From a checkpoint of a small mixture-of-experts model trained on Wikipedia: 32 SwiGLU neurons an expert.
Below are experts of layer 3 (counted from 0) of a mixture-of-experts language model. Rows are named router (the router's row for the expert), gate (a neuron's input weights, with its number), up (a neuron's input weights, with its number), down (a neuron's output weights, with its number) and show model dimensions 32-63. Each number is 128 + 32 x the weight over its row's rms, rounded and kept within 0 to 255.
After each expert's rows: a language model's description of what the expert responds to. This comes from a sample of Wikipedia text that the model never trained on.

# expert 11
router [144 127 104  82  57 117 146 125 155 134 209 145 151 115  91 158  95 162 165  68 106 151  91 154 131 169 124 110 180 144 153 112]
gate0 [165 127  96 132 117 125 129 104 163  82 100 102 191  60 121  94 142 163 197 152 102 103 128 132 125 143  74 122 166 148 110 126]
up0 [ 80  95 107 149 136 117  93 129 144 143 112 117 109 138 133 133  91 138 128 164 142 191 166 136 165 200 115 121 163 171 123 103]
down0 [103 138 164 144 134 142 111 138 102 120 139 113 133  94 131  39 124 127 147  45 135 134  72 121 183 153 141 182 114 140 147 109]
gate1 [133 139 177  97  54 129 138 134 132 102 108  86  86  72 135 156  91  84 129 148 144 140 127 119  91 167 133 119 127 155  72 147]
up1 [139  88  61 113 167 120 164 114  30 113 123 121 136 139 144 136 109 119 108  42 135 126 169 144 144  94  85  81 180 148 111  83]
down1 [146 164 154 128 132 157  90 140 106  49 178 143 193 174 229 144 112  69  68 124 101 131 128 108 148 110 141 158 119 117 105 136]
gate2 [164 145 144 164  34 140 112 190  76 145 153 111 146 109 149 128 150 133 136 148 159  66 120 113 148  79 140  99 121 110  50 128]
up2 [125 140 113 135 100 123 120 173 153 119 101 160 185 113  84 104 158  72  75 148 108 132 115  69 158 150 147 135 173 132 146 167]
down2 [156 180 137 166 152 200 124  97 120 147 144 153 128 122 161 116 117 129 150 155  85 199 155  69 108 124 128  85 169 136 122 140]
gate3 [142 105 113 181  84 119 110 128 131 157 132 165 137 139 105 117 127  79 131 180 128 101  74 105 191 147  82 111 147 110 160 143]
up3 [105 135 123 149 130 129 118 119  94 127 112 154 126 148 120  96 128 109 152 114 128 115 114 150 138 136  78  84 185 116 172 166]
down3 [ 84 103 135 124 103  99 130  88 136 131 167 115 141 151 156  68 134 133 131 141 117  69 134 107 148 176  68 155 115 110 140 104]
gate4 [ 92 134 153 124 139 108 126 121 108 111 106 118 166 120 148 179  96 105 105  78 123 156 107  77 121 139 145 109 143 111 126 110]
up4 [110  71 143  48 121  92 128 152 122 100 165 127 148 130 120 196  87 180  92 101 105 119 147 120 122  67 166 115 113 113 124 119]
down4 [156  63 151 117 124 138 107  43  83 144 121 110 127 100  89  40  73 131 135 118 131 123 166 151 110 149 100 128 122 205 165 116]
It responds to: Commas, spaces, and, dashes and ampersands that separate list items, clauses and table values, e.g. 2002–present, outdoor.

# expert 47
router [123 157 139 139  89 109 180 134 117  94  87 158 134  77 117 123 175 141  61 100 149 113 121 137  96 156 158 103 165  77 118 121]
gate0 [ 42 172  98 161 100 104 121 151 120 105 149 111  72  60  59 106 114 114 120 148 137 145 114  95 132 164 145 108 111  54  98 123]
up0 [108 143 144  95 151 143 207  85 117  55 114 147  82 152 159 160 135 164  64 104 129  85 144 135 157  62  81 151 151 186 121 127]
down0 [116 118 115 104 187 108  84  66 145  94  93  85  93 196 124  87 136 156  74  78 107 171 134 163 162 118 164 149 169 133  88 135]
gate1 [ 96 138  92 124 111 118 172 123 158 117 100  86 164 155 137 160 130 140 137 110 164 126 135 113  68 142 133 144 177  72 101 105]
up1 [ 98 103  91 125 115 108 159 159 145 172  97 157  65 117 153 110 127  81 156  85 137 108 140 140 182 102 127 154 168  78 157 123]
down1 [ 84 128 195 103 100  64 133 131 128 151  95 132 168 123 147  91  74 152  95 132 119 172 111 141 100 124 134 121 129  98 140 106]
gate2 [116 112 102  70 115 139 123 159  57  79  99 159 132  88 178 121 147 163 101  96 108 146 101 132 111 152 159  74 172 147 127 133]
up2 [175 188 198 171  99 156  84 116 137  73 147 188 103 139  93 127 112  75 175 129  93 107 100 138 149 158 155 165 117 108 113 148]
down2 [141 121 128 154 120 136 133 169 180 152 106 169  77 159 119 158 155 133 161 101 182 113 185 161 145 146  76 155 154 129 119 126]
gate3 [121 117 160 150 147 172 122 147 182 143 168 136 109 168  92  95 187  92  94 120 148 176 142  97 108 143 114  71 159 109 113 163]
up3 [178 110 105 124 138  68 118  74 159  86  43  59 117 117 169 104 130 151 119 116 189 127 151  90  80 138 113 120  97 145 106 128]
down3 [116 129  95 151  84 112 163 143 137 110 197 192 139  91 116  96  64  89 139 163 104 146 105 151 218 149 167 135 122 114 156 110]
gate4 [140 109 115  88  92  87 158 124  92 145  66 144 150 122 130 148  73 158 113  90 132 126  88 169  87 149 103 138 141 124  85 141]
up4 [126  70  86 113  57 155 155 112 165 131 131 108 136  99 124 139 163 154 120 133 109 121 105 192 129  77 106 145 143 205 172 183]
down4 [125  92 139  92  87  97  94 144  82 194 146  82  96 109  97 119  97 161  70 130 118 130 170  70 166 114 141 148  76 158 135 151]
It responds to: Digits in years, scores, statistics and table cells, plus ordinal endings like 7th, 31st, 1st Baron.

# expert 44
router [112 153 170 146 100 117 153 183 168 157 183  78 134 122 101 149  78 143 160  83 160 100 106 103 165 201 130 126 203 154 165 113]
gate0 [115 101  42 116 144 135 104  50  61 122 135 158 119 111 156 100 135  99 124 169 133 112 123  98 101 213 150 140 157 111 170  70]
up0 [173  93 167 163 120 123  99 177 148 153 131 154 154 131 169 136 125 145 162 207 139  94 119 106 154 164 154 159 166 127 142  99]
down0 [131 152 141 164 114 138 133 165 157 178 160  52  98 119  88 175  79 120 171 114 160  59 111 167 178 165 128 113 135 113 137 101]
gate1 [126  85 169  92 119 131 117 118  96 178 156 100 161 170 132 145 101 145  92 156 165 124 118 155 165 121 101 148 138 149 108 155]
up1 [ 47 104  98  72 121 123 177 131 107 150 199 131 134 137 153 118 173 151 147  89 124 117 139 159  77 131 149 162 117 151 102 122]
down1 [159 100  99  72 185 145 117 127 138  81 148 167 174 111 126 136  93  84  88  82 124 107 179 168 132 143 173 106 162 180  44 117]
gate2 [116  91 151 107 162  65 142 126 124 156  39 109 163  92 167 157 192 214 144  97 114 142 156 138  98 122 117 127 129  99 158 104]
up2 [105 133  82 169 167 112  97 136 175 115 115 147 174  96 156 139 114 145 144  99 207 157 174 151  85 123  80 113  58 160 113 114]
down2 [171 115 114  73 124 120 161 133 136 161 132 139  91 156  74 153 141 171 132 132 128  89 177 136 165 126 118 107 139 142 141 118]
gate3 [110 157 127  92 106 111 123  87 104 148 185 111 132 121 112  82 127 134 128 144 150 137 177 136  45  99 151 164 121 129 176 143]
up3 [119 144 111 145 105 163 109 129 170 103 105  63 136 157 176 149 148 120 154 155 128 178 119 138 125 163 163  74 117  99 133  96]
down3 [ 80 130 149 181 139 106 160  67 111 103  86 109 164 148 198 113 166 142 142 167  94 114 163  96 153 105 144  79 132  96 156 122]
gate4 [111 126 107 110 103  90 180 109 108 136 104 153 148 124 124 198 127  67  84 181  79 144 115 140 139 170 111 139 145  74  54 156]
up4 [108 186 106 159 100 112 119 173 196  64 166 120  72 123 169  93 172 214 169 143 154 131 109 135 161  88 113 185 112 107 102 162]
down4 [ 98 150 211 139 164  99 188 108  73 123 155 139  59 144 160 126 171 148 126 129 142 153 106 127 112 107  94 163 153 137 116 142]
It responds to: Commas, periods, semicolons, table pipes and "and" separating list items, author names, dates, scores and table cells.

# expert 55
router [159 139 114 156 121  79 105 104 135 172  65  96  98 135 137  97 162 143 140 145 133  64 126  81 188 134  91  84 118 116 132  83]
gate0 [142 166 142  65 162 162 128 122 168 128  91 167  67 112 147 104 129 124 164 164 108 104  92  99 121 158 151  96 105 140 108 140]
up0 [135 129 158 145 129 121 172 122 123  94 128 175 101 132 139 151 111 119  66 133 112 113  78 155 105  95 104 162 110 119 151 144]
down0 [ 97 137 133 107 124 160 117 115  68 154 123  71  78  60 133 191 129 175 186 160 113 108 100 162 128 122 122  96 141 107 123 122]
gate1 [161 104 162 144 112 100 143  78 119 164 146 141 141 119 145 122 113 117 141  80 120  57 160  84 101 143  90 130 138 170 135  96]
up1 [110 116  86 156 191 119 159  91 102 138 110 132 106 125 106  64 161 117 113 136  94 108 158 142 145 138 170 134 162 101 104 114]
down1 [108 113 137 139 106  99 176  64 104 113 165  86 146 132  79 124 144 116 122 147 132 154 127 126 109 137 157 123  84  92  86 137]
gate2 [113 152  99 143 201 114 113 153  85 115  97 124 102 117 131 101 134 129 161 146  83 112  79 125 149 157 109 133 169 129 119  87]
up2 [129 135 146 129  94  80 139 113  56 112  97 110 167  98 129 167 134 130 117 118 130 156  73  93  91 101  94  81 134 138 175 121]
down2 [153 117 114 164 127 153 167  99 190 133 138 129  98  55 116  69 147 131 177 146 126 146 114  93  79 122 117 169 114 134 173  98]
gate3 [134 107  91 132 154 162  79 115 106 142  90  96 138 139 178 156 158 110 179 157 164 120 110 149 128 112 124 114 159 132 112  59]
up3 [135 133 137 117  97 152  83 149 138 132 102  75 114 175 138 110 170  60  80  52 167  88 116 153 122 142  93 139 146  82  76 119]
down3 [ 59 114  66 123 154 166 160 123 135 133 153 109  95  93  63 102 106 139 154  64 198  86 131 115 125 155 139  89 134  69 142 115]
gate4 [149 143 126 162 137  91 109 155 119 183 103 168 195 118 183  84 188 162 171 142 146 137  92 107 148 104 152 144 123  73 122 171]
up4 [ 84 172 115  92 172 137 119 144 153 114 140 121 137 149 163 142 109 173  80 101 117 118 182 135  92 164 170 111 100 126 133 133]
down4 [131  78  51 146 140 201 125 119 138 133 155 127 128 119  91 105 170  84 120  93 169 103 116 135  85 131 138  92 113 180 208 115]
It responds to: The, a, his, its after prepositions, plus pieces st and ic, as in client st-ate, log-ic, intox-ic-ated, h-ig-hest.

# expert 59
router [128  79 167  83 116 146 132  86 163  98 135  97 127  85 149 172 123 135  86 106 146 146 124 158  63 119 124 162 157 112  80 143]
gate0 [113 121 102 182 133 129 119  99 179  81 128  91 156 120 176 164 111  98 115  78 130 104 150 137  60 143 103 152 159 157 164 151]
up0 [112 139 156 166 119 184 135 168  99 136 129  83 148 135 138 170 126 128 111 157 142 124 105 102  81 127 138  86 147 147 111 110]
down0 [ 93  97 144 144 157 116 134  77 125 120 167 144  87 136 136  56 106  86 133 153 110 120 153 148 125 126 125  95 193 113 160 125]
gate1 [105  79 105 131 226 189 176 136 135 116  89 143 162  37 158  98 139 162  87 107 102 167 141 202  96 176 125 153 192 127 106 150]
up1 [144 177 152 103 165 116 100 148 161 127 144 166  77 174 129 157  97 104  51 113 123  78 134 103 124  98 181 104 195 147 104 102]
down1 [156 109 121 138 109 155 144 146 128 127 131 100 104  75 153 101 125 131 122  68  69 144 139 129 126 162 140 104 127 157 128 153]
gate2 [100 110 104  87 132 184 168  91 123  96 140 131 173 142 112 145 129 179  63 143 154 121 113 107  69 142 124 132 106  89 126 118]
up2 [103 121 179 136 139 112 138 151 130 196  65 205 104 122  81 136 137 122 105 115 105 154  91 147 153 110 149 136 173 138  79 126]
down2 [122 111 131  88  99 168  83  95 181 181  51 105 107  94  85 145 101 130 125 162  91 136  84  90  75 124 163 190 133 168 156 136]
gate3 [109  71 119 130 131 149  84 137 117 143 169  98  76 125 103 160 152  91 183 113 129  85 138 114 103 140 166 169 163 127 176 127]
up3 [162 104 148  90  97  90 107 144 108 131 181 113 176 130 131 137 160 146 139 121 187  84 161 175 185 166 163  79 120  92 150 117]
down3 [101 124 116  50  84  68 108 162 134 134 126  46 151 108 132 173 180 148 113 113  96  98 146 131 186  77 152 104 137 133  84 153]
gate4 [187 138 192 153 193 114  73 170 154  98 167  67 164 123 167 118 114 114  92 138 148 152  86  86  79 182 130 197 159  92 112 146]
up4 [104 154  95 128 162 147 105 146 162  89 135 151 144 148 119 118  77  56  67 139 140 169 117  76  75 144 114 129  97 153 113 128]
down4 [ 99 121 114 144 177 118 115 126 126 111 175 115 116 131 109 171 140  90 156  90 176  84 132 116 131 167  75 119  85 180  68 158]
It responds to: Pipe-newline ends of table rows and separator rows, plus early word pieces like a-ud-itioned, Yeh-ud-a, Ge-or-ge.

# expert 32
router [154  73 187 154 179 164 121 139 113 102 109 110 128 132  88 148 183 120  61 124 143 166 101 136 149 149 161 178 126 178 159 177]
gate0 [140 148  83 138  95 107 129 144 151  75 144 138 162 120  92  57 136  97 181 140 191 136 126 137 143 155 172 147 135 146 201  61]
up0 [122  95 159 110 128 147 155 138 123 120 150  94 113 136 184 157 159 107 151 114 104 121 146 166 123 118 133  55 116  92  85 184]
down0 [114  75 100 120 131  78  89 139 177 174 135 144 137 131 140 177 126 136 109 149  34  40  96 112 128 154  97 151 175 126 104  80]
gate1 [126  55 125  89  64 125 128 157 105  97 132 104 175  76 182 118 117 138 111 167 142 117 107 164 129 106 122 124 144  98 141 160]
up1 [ 93 114 173 120 197 116 139 102  70 146 158 120  41 136 166  93 145 124 123 143 127 210 157 112  86 172 107 184 116 112 148 106]
down1 [148 130  90  83 163 155  43 186  74 152 101  74 152 164  95 135 159 111 118 104 100 144 146 127 178 125 137  54 150 115  90 106]
gate2 [122 113 123 137 177  58 121 163  87  80 142 157 190 139 168 126 105 165 130 116 158 177  80  70 108 132 143 169 127 134 135 141]
up2 [122 112 148 107  96 179 127 126  91 130 141 123 171 101 159 119 150 126 100 143 181 111 153 125 123 102  98 162  96 150  83  93]
down2 [127 189 143  73 141 147  91 176 143 147 101 148  97 144 137 124 114 144 153 195 157  80 124 125 113 110 166 114  99  84 149 200]
gate3 [125 140 146 172 113 134 129 128 138  99  81  79 178 121 149 120 138 121 150  63 163  95 106 134 118 108  99 141 107 129 132 191]
up3 [101 102 131 120 119  93 122 150 121  19 141 126 121  74 134 111 131 188  93 116 105 154  96 164 137 113 103  85 134  68 143 119]
down3 [136 187 141 140 125 131 110 157 102 144 122 119 146 117  93 146 121  94 126  96  82 119  88 158 121  94 159 104 165 135 141 131]
gate4 [131 137  93 163 111 101 161 200 143 210 139 123 116 139 117 153 172 137 114 138  99 125 159 152 191 149 140 121 168 103 133 152]
up4 [129 120 161 129 122  83 131 126 109  72 155 140 143 122 100 106  75 114  80 155  79  72 113 127 113  83  90 123 105 120 132 147]
down4 [158 174 198  81 158 194 135 119 139  91 103 122 152 109 129 131  62 143 161  64 105  99 163  94 153 153 131 117 163  98 113  71]
It responds to: Final vowels ending names and words, such as Cell-o, Marth-a, i.e., and capitalized pieces like He, Re, No, Jo.

# expert 7
router [ 42 100 169 154 113 106 116 114 164 160 128 142 110 149 102  99 145 114 171 160 107 129  96 116  98 108 109  96 140 170 116 118]
gate0 [101 108 129 140 152 131  89 156 113 127 107  65  81 113 179 177 158 110 118 188 150 177 141  87 126 136 116 170 109  94  95 184]
up0 [144  82 142 127 181 148 134 124 108  87 148 100 197 129 198 155 149 120  92  80 103 122 127 125 147 125 105  97 139  81 158  92]
down0 [ 83 112 136 116 135 122 181 133 163 158 132 148 148 131 141 113 126 137 100 109 180 139 161 141 111 146 156  78 117 166 109 191]
gate1 [213 187 137 194 119 151  83 136 142 155 173 134 134 146 111 120  80  98 129 146 151 139 138 169 135  85 138 116  86  93 102 164]
up1 [119 118  78 141 131 120 139 170  92 173 133  88 143 159 121 124 127 137 156  93 147  98 111 129  99 168 127  68  57 147  95 127]
down1 [117  76 108 100 121 139  95 134 154 136 127  92 111 145  66 114 137 115 152  95 159 150 139 142 109 118 150 194 117 102 136 169]
gate2 [108 126 130  95 102 128 123 111 107 108 119 170 142 143 148 104  45 145 173  80  76 126  86 126 113 109 151  78 103  80 102 148]
up2 [ 94 141 134 158  93 101 130  96 114 107 143 129 136 138 127 106 148 112 103 212 161 104 144 131 164  81 103 184 115 136  64 131]
down2 [155 119 104 206 183 119 108 142 122 129  64 106 129 168 101 136 149 104 117 111 140  84 166 148 151 141 136 107  84 106 106 146]
gate3 [171 184  67 132 141 114 106 138 129 116 126 107 160 162 117 186 135 152 176 123 166 210 151 165 138 143 149  82 121 148  88  82]
up3 [148 122 161 135 153 165 122 126 100  86 134 158 107  89 140 149 116 132  84 189  96  96 167 135 105 192 129 152 111 147 156  98]
down3 [149  89  77 137 135 101 112 119 107 126 124 109  77 189  58 110 121 121 187 147  80 152 104  97 143  99 104 121 127 120  96  88]
gate4 [131 128 125 138  92 125 127 116 145 106 118 118  89 173  87 117 173 119 114  95 153  12 155 108 115 113  67 117 176 106 171 123]
up4 [117  84 155 211 134 136 136 139 167 144 145 157 119 168 134 109 130 137 149 127  80  99  78 171  91 141 148 171 127 103  88 171]
down4 [142 148 140 146  84 120 121 141 125 119  93 162 134 135 101 140 108 101  67 162 112 161 181 104 105 105 152  78 117 127 129 131]
It responds to: Common function words in running prose, mostly the, of, a, was, as, its, his, often after a verb or preposition.

# expert 36
router [158 147  90 166  92 120  85 171 129  99 138 115 117  96 177 103 164  48  96 170 156 125 130 103 107 121 164  95 147 122 116 139]
gate0 [175 196 123 137  85 155  92 145 111 163 168 141 132  34 136 151 121 135 168 152 127 145 171 125 146 116 152 126 145  87  46 133]
up0 [ 96 130 185 142  70 137 141 120  90 128 138 180 149 147 127 136 151 168  94 144 111 166 115 125  59 101 145 164 157 154  65 100]
down0 [128 151 130 118 152 137 135 154 106 133  97 124 104 169 154  74 115 111 175 185 145 156  62 157 175 120 126  41  38 119 105 157]
gate1 [143 147 101 177 127 109 148 118 136 154 182  57 178  98 128 142  88 161  95 185 151 185 168 144  46 166 111 127 173 120  62 169]
up1 [125 139 133 169 123 102 115  71 135 116 203 125  99 129 119 165 165 179 105 139 110  89  96 134 138 113 128 124 154 153 132 217]
down1 [111 137 146 109 132 108 151 133 107 124 127  88 187 128 195  78  87 178  91 132 111 146 160 160 153 133 127  98 139  84 126 149]
gate2 [146 131 178 121 160 163  95 118 109 136 152 111 157 123 177 121 123 145 112 160 141  99 144 136 180 157 126 103 183 152 143  94]
up2 [143  93 140 104 118 181 125 138 138 201 141 139 184 134 102 133 107 135 200 114 169  90 158 154 164 128 150  90 133 123 117  92]
down2 [113 123  93 125  50 184 197 180  78 126 129 145 113 109 169  78 168 106  56 144 132 133 179 119 119 107 140  98 143  90  79 171]
gate3 [141 122  91  89 143 190  86 142 167  72 115 190 160 165 147 128 131  94 124 178 161 195 135  75 112 151 158 154 107 170 117 108]
up3 [169 151 122 179 123  93  52  67  93 118 117  86 153  86 150 109 155 144 128 126 114 104  99 127  84 173  99 185  91 123 112 126]
down3 [136 143 117  74 150 123 143 130 108 187 122 144 171  98  93 196 118 155 110 123 156  95 136 122  83 188 100 143  90 180 105 143]
gate4 [150  72 123 129 121 126 135  94  95 127  81 127 119 155  73 157 178 139 131 127 134 122 184 182 175 153 134 133 151 117  86 153]
up4 [ 94 126 110 131 133 116 110  68 124 132 123 110  49 131 116 146 132  81 153  62 129 109  96 132 113 138 140 187 178 158 107 153]
down4 [131 159 162 130 102  99  55 122 131 117 113 120 112 161  92 116 169  87 141 151 101 109 133 160 154 147 165 103 107  97 118 131]
It responds to: Endings and middle pieces such as y, is, us, ies, amily, as in topon-y-ms, epon-y-mous, Subf-amily, H-is, and verbs is, are.

# expert 61
router [ 79 138 162 137 169 105 162 162 122 173 168 135 110  64 142 157 179 106 100 117 138  92 129 143  52 158  62  86 111 100 141  74]
gate0 [ 83 137 141 121 172 113 132  86 104 158 128 181 168  81 145 118 154  56  97  79  88  86 118 107 129 181 152 113 126 171  89 111]
up0 [165 116 124 113 122 109 110 151 107 229 143 166 122 130 142 103  97 110 174 160 134 116 107 124  85 200 117 153  64 100 133  96]
down0 [131 126  71 129 116  62 162 149 102 150 120 152  84 132 126 117 149  93 137 143 144  62 135  94 101 142 128 169 143 154 146 109]
gate1 [158 112 162 103 180 109 119 157 133 130 123 160 153 113 149 168  88 170 110 179  77 132 146 125 100  99 124  91 100 128  59 121]
up1 [132  88 160 157 142 128  79  71 147 169  98 145 180 153  88 113 138 140  90 105 157  81 134  84  78 153 126 108 109  85 127 122]
down1 [ 73 137 113 173  96 180 170  96 169 103 138 113 125 146 147 138 159 108 196 154 169 109 105 144  71  92  67 151 150 102 121  95]
gate2 [ 85 138 140 168 145  86 180 109  74 199 109 112 124 121 136 131 130 163 179  91 133 126 180 146 109  74 129 143  91 120  94 169]
up2 [106 166 150 160 137 113  90 155 125 108  82 118 135  99  77 113 116 167 154 123  26 114 107 132 161 174  94 136  96  79  67 134]
down2 [153  94 102 160 150 138  73  97 128  73 148 134 147 136 106 139 167 117 117 120 142 136 174 116 118 104 121 118 136 104 100 142]
gate3 [135 133 170  73 109  66 150 159 142 128 106  92 123  76 120  38 105 135 133  62 147  99 124 181 166 167  77 213 157 125 142 127]
up3 [112 136 138 140 154 118 154 147 194 125 116  84 117 114 156 132  99  66 119 107 127 130 141 124  97 135 130 126 124 109  69 158]
down3 [ 82 131 127 127 154 147 115  93 194  79 182 100 132 156 110 175 125 206 158 117 151 101 171 141 122  58 150 150 130 105  72 123]
gate4 [141 153 173 160 190  41 109 145 151 161 147 156  91 166 102 154 101 137 119  94 112 195 118 121  67 141 126  85 115 111  87  52]
up4 [147 109 179  75 162 158 127 131 117 162 196 131 107 109 191 164 154  76 123  74  71 124 155  89  84 154  66 178 165 180  76  99]
down4 [ 61  86 124 174  95 123 117 151 147 159  93 114  74 154 119  69  91 147  77 162 121 124 138 107 145 132 115 133 134 120 168 121]
It responds to: Word-final on in names and nouns (Oregon, Menon, phenomenon), final digits of years and numbers, and the after of.

# expert 30
router [152 150  94 129 142 174 160 103 101 127 163 134 181 128 105  39 175 172 150  64 112 138 110 115 159 116 126 148  74 137  73 124]
gate0 [131 157 174 126 160  91 182 153 129 108 100 138 151 168 144  66 107 144 108 105 141 150  94 139 114 115 143 104 156 169 102 130]
up0 [148 151  94 143 196 121 160 112 142 161 166 107 141 126 120 126  99 104 116 153  94 108 107 123 110 137 127 152  54 156 122 142]
down0 [160 106  95 118 130 135 133  92 158 106 142 123 101 115 129 118 156 227  89  99 103  78 118 103 129  44 134 112 124 114 101  75]
gate1 [108 156 146  91 133 168 134 136 103 149 166 159 131 137 171 103 121 171 116 147 209 183 168 147 147 190  88 158 168 122  93 117]
up1 [ 77 156 163 116 107 146  99 114 132 102 132 113  76 128 125 155 102 167  65  96 152 111  96  57 100  87  58  96  88 182  99 128]
down1 [165  74 142  99 165 107 124  96 123 189  94  70 100 173 127 162  77 108 146  99  93 173 161 112 125 147  92  97  91  94 102 109]
gate2 [118 126 156 148 147 119 144 127 108 121 134 185 161 148 159  89 126 117 134  60 148 148 101 110 129 192 128 178 106 179 135 155]
up2 [141 149  60 236 176 127 151 162  86 126 135 160  64  77  79 129  52 101 162 140 113 137 122 161 117 142 143 106  82 109 148 127]
down2 [119 107  98 147  98 130 154 128 142 142 153  91 191 120 107 104 220 145 119  71 105 124 196 108 139 117 119 137 158 110 122 165]
gate3 [ 84  83 116 132 145 116 170 129 114  81 175 134 186 128 145 155  39 167 143 154  72 127 141 182 123 122 136 163 135 127 156 148]
up3 [ 91 105 106 128 146 174 165 113  61 131 122 125 213 149 158 128  89 129 161 113 118  87  99 135 193 144 137 111 129 155 128 125]
down3 [118 152 181 153 133 133 105 135 118 183 100 126 171 156 121 126 116 119 152 160  54 114 195 142 123  85 129 140 122  97 137 146]
gate4 [140 115 100  83 168 144 122 121  79 105 135 175 153 125 143  78 143 133 180  63 111 147 135 105 143 114  77 134 122 116  87 133]
up4 [145 124 152 104 147 106 120 210 139 135 153 153 154 142  92 142  65  81  63 117 110 110 112 126 119 135 147 122 187 142 149 132]
down4 [163 117 132 184  50 125 134 122 156  67 132 144 101  93  69 125 154 117 123 127 103 159  89  65 124 205 151 121 125 164 114 172]
It responds to: Capital letters and letter pieces inside acronyms, abbreviations and table cells, such as UH-R-C, KS-R-TC, I-R-A, CN-N.

# expert 46
router [130  68 110 106 127 163  82 152 107  88 131  86 100 106 139 120 106 162  93  92 194 157 145 114 172 115 165 139 175 192 179 166]
gate0 [ 89 129  73 122  77 132  97 115 154 165 130  52 155 153 181 135 135 126 113 115 126 170 173 116 113 167 133 162 188 101 125 142]
up0 [164  26 106 137 100 130 151 126 180  95  87  93 118 116 124  93 144  40 124 100 117 169  92 148 153 164  94 124  71 135 104 111]
down0 [105 144 129  86  71 157 115 153 156 138  79 165 159 117 137 101 104 168 126  94  79 183 150 145  82 163 156 134 153 124 118 133]
gate1 [118 130 154 130 165  99 171 153 106 168 131 143 143 140 160 117 134  92  80 172 170 183 138 100 202 180  94 188 124 139 177 143]
up1 [145 114 151 182 115 148 124 123 128  87  67 170 101 142 123 115 200 104 218 132  91 104 107  95 100 145 145 104  85 111 106  60]
down1 [ 98  93 156 135 123 190 178 122 107 104 127 201 104 133 122 103 153  42 143 125 167 133 132 121 166 179  73 159 108 153 136 221]
gate2 [141 122 134  87 156 101 110 160 131 159 145 104 135 113 104 148 101 111 147  53 178 124 119  91 135 132 194 210 162 145  87 125]
up2 [113 119 146 114 190 104  96 109  85  65 130  78 182  84 114 164 141 123  98 140 116 146 114 128 134  86  74 118  94 135 108 141]
down2 [104 139 159 185 133 152 129  41 133 133 142 103 110 114  89 156  97 135 184 110 133 152 134  83 102 126 147 115  98  79  80 119]
gate3 [171 138 147 113 105 106  95 131 143  95 182 183 188 153 150 124 134 115  76  97 110 147 143  63 117  87 115  96 126 208 137 117]
up3 [ 99 130  95 113 104 158 136 137 141 132  99 167 119 111 134  95  79  89 134 107 165 185 131 177 100 146  86 115 163  87 116 141]
down3 [170 101  95  82 128  91 114 121 144 127 197 123  69 200 141  85 103  85 161 150  98 113 100 141 103 136 111  95 160 160 109  97]
gate4 [121  72 123 122 149 195 105 153 181 151 131 124 172 112 137  87 125 110 141 124 128 111 149 102 125 152 113 128 150 139  90 162]
up4 [ 72 176 169 110 156 192  95 183 110 103 132  75 156 121 140 103 188 117  90 129 141 114 102 163 107 109 113 152 137  65 173  90]
down4 [177 125  95 133 137 136 155 143 181 134 151 119 120 136  94 155 133  80 142 103 150 155 148  85 149 202 134  91 145 116  96 153]
It responds to: Single vowel pieces e, o, u, a and short starts like se, be, De mid-word, as in for-e-ign, S-ee, man-u-facture.

# expert 52
router [132  89 131 134 148 131  66  72  68 109 110 110 124 108 173 122 107 159 116 106 112 128 132 100 153 122 122 126 173 143 107 124]
gate0 [150 120 125 206 137 106 128 115  60  98 197 202 154 185 156  80 145 146  84 124 141 164 185  76 132 116 139 155 141 139 176 138]
up0 [102 103 109 159 127 115 186 140  88 106 131 142 163 164 106 121 171 161 117 161 107 131  95 135 160 110  64  95 114 112 112 162]
down0 [151 184 151 158 148 135 115 159 107 123 157  80 134  63 118 144 162 157 163 169 137 127 161 138 179 165 120 162  72 111  99 100]
gate1 [107  91  73  84 188 129  90  69  96 156 156 108 174 181  32 124 140 118 147 141  82 100 141 115 104 108 108 154 183 215 176 101]
up1 [114 115  81 116  86 129 154 103 110 161 152 120 125  82  96 110 117  85 140 151  72 136 123 175  78 153 146  91 146 169 128 149]
down1 [170 134 133 180 116 117  98 108 114 183 168 113 131 150 111 125 118 108 129 139 158 195 107  96 114 119 139 154 112 210 120  89]
gate2 [166  34  59  88 144  83 156  97  68  93 128  84  98 115 110  90 177 149 175 145 101 136 125 131 166 107 164 162 140  87  70 147]
up2 [163 107 119 182  72  45 141 196 156 146  89 108 121 164 135 126 114 130 111 158 102 123 112 112  92 100 139 121  87 119 122  78]
down2 [141 118 130 135  70 121  93 131  98 154 112 181 131 151  98 167 146  96 118 121 142 100 199 114 148 117 156  89  73 193 123 150]
gate3 [155  29  77 122 165  92 162 132 160 122 136 121 124 160  90 158 125 165 149 182 129 100 105  86 155 135 131  95 145 139 100 152]
up3 [103  98  78  74 128 163 155  88 119 156 120 160 127 147 120 154 121 120 135 106 190 139 128 103 131 118 176 115 146 147 119  98]
down3 [134  74  81 200  85 115 129 205 222 136  76 141 186 100 127 132 150 203 114 149 144 111 171 140 117 141  86 127 173 175 102 177]
gate4 [167 102 175  79 127 129 123  96 115 106 162 143  94 144  57 141 146  91 158 119 123 136 146 156 183 100 128 153 161 116 119  92]
up4 [152 104 150 151 113 112 136 113 164 149 145  96 124 122 140 177  54 117 143  88 121 109  99 161 115 110 205  63 190 103 111 158]
down4 [158  85 112 115 126 126 165 175 145 157 106  65  91 108  85 121 157  50 125 108 115  90 120 182 106 115 117 200 149 153 117  58]
It responds to: Final vowel pieces like i, a, io, ia ending names and words before a comma or line break, such as Sápm-i, Alberta, Stud-io.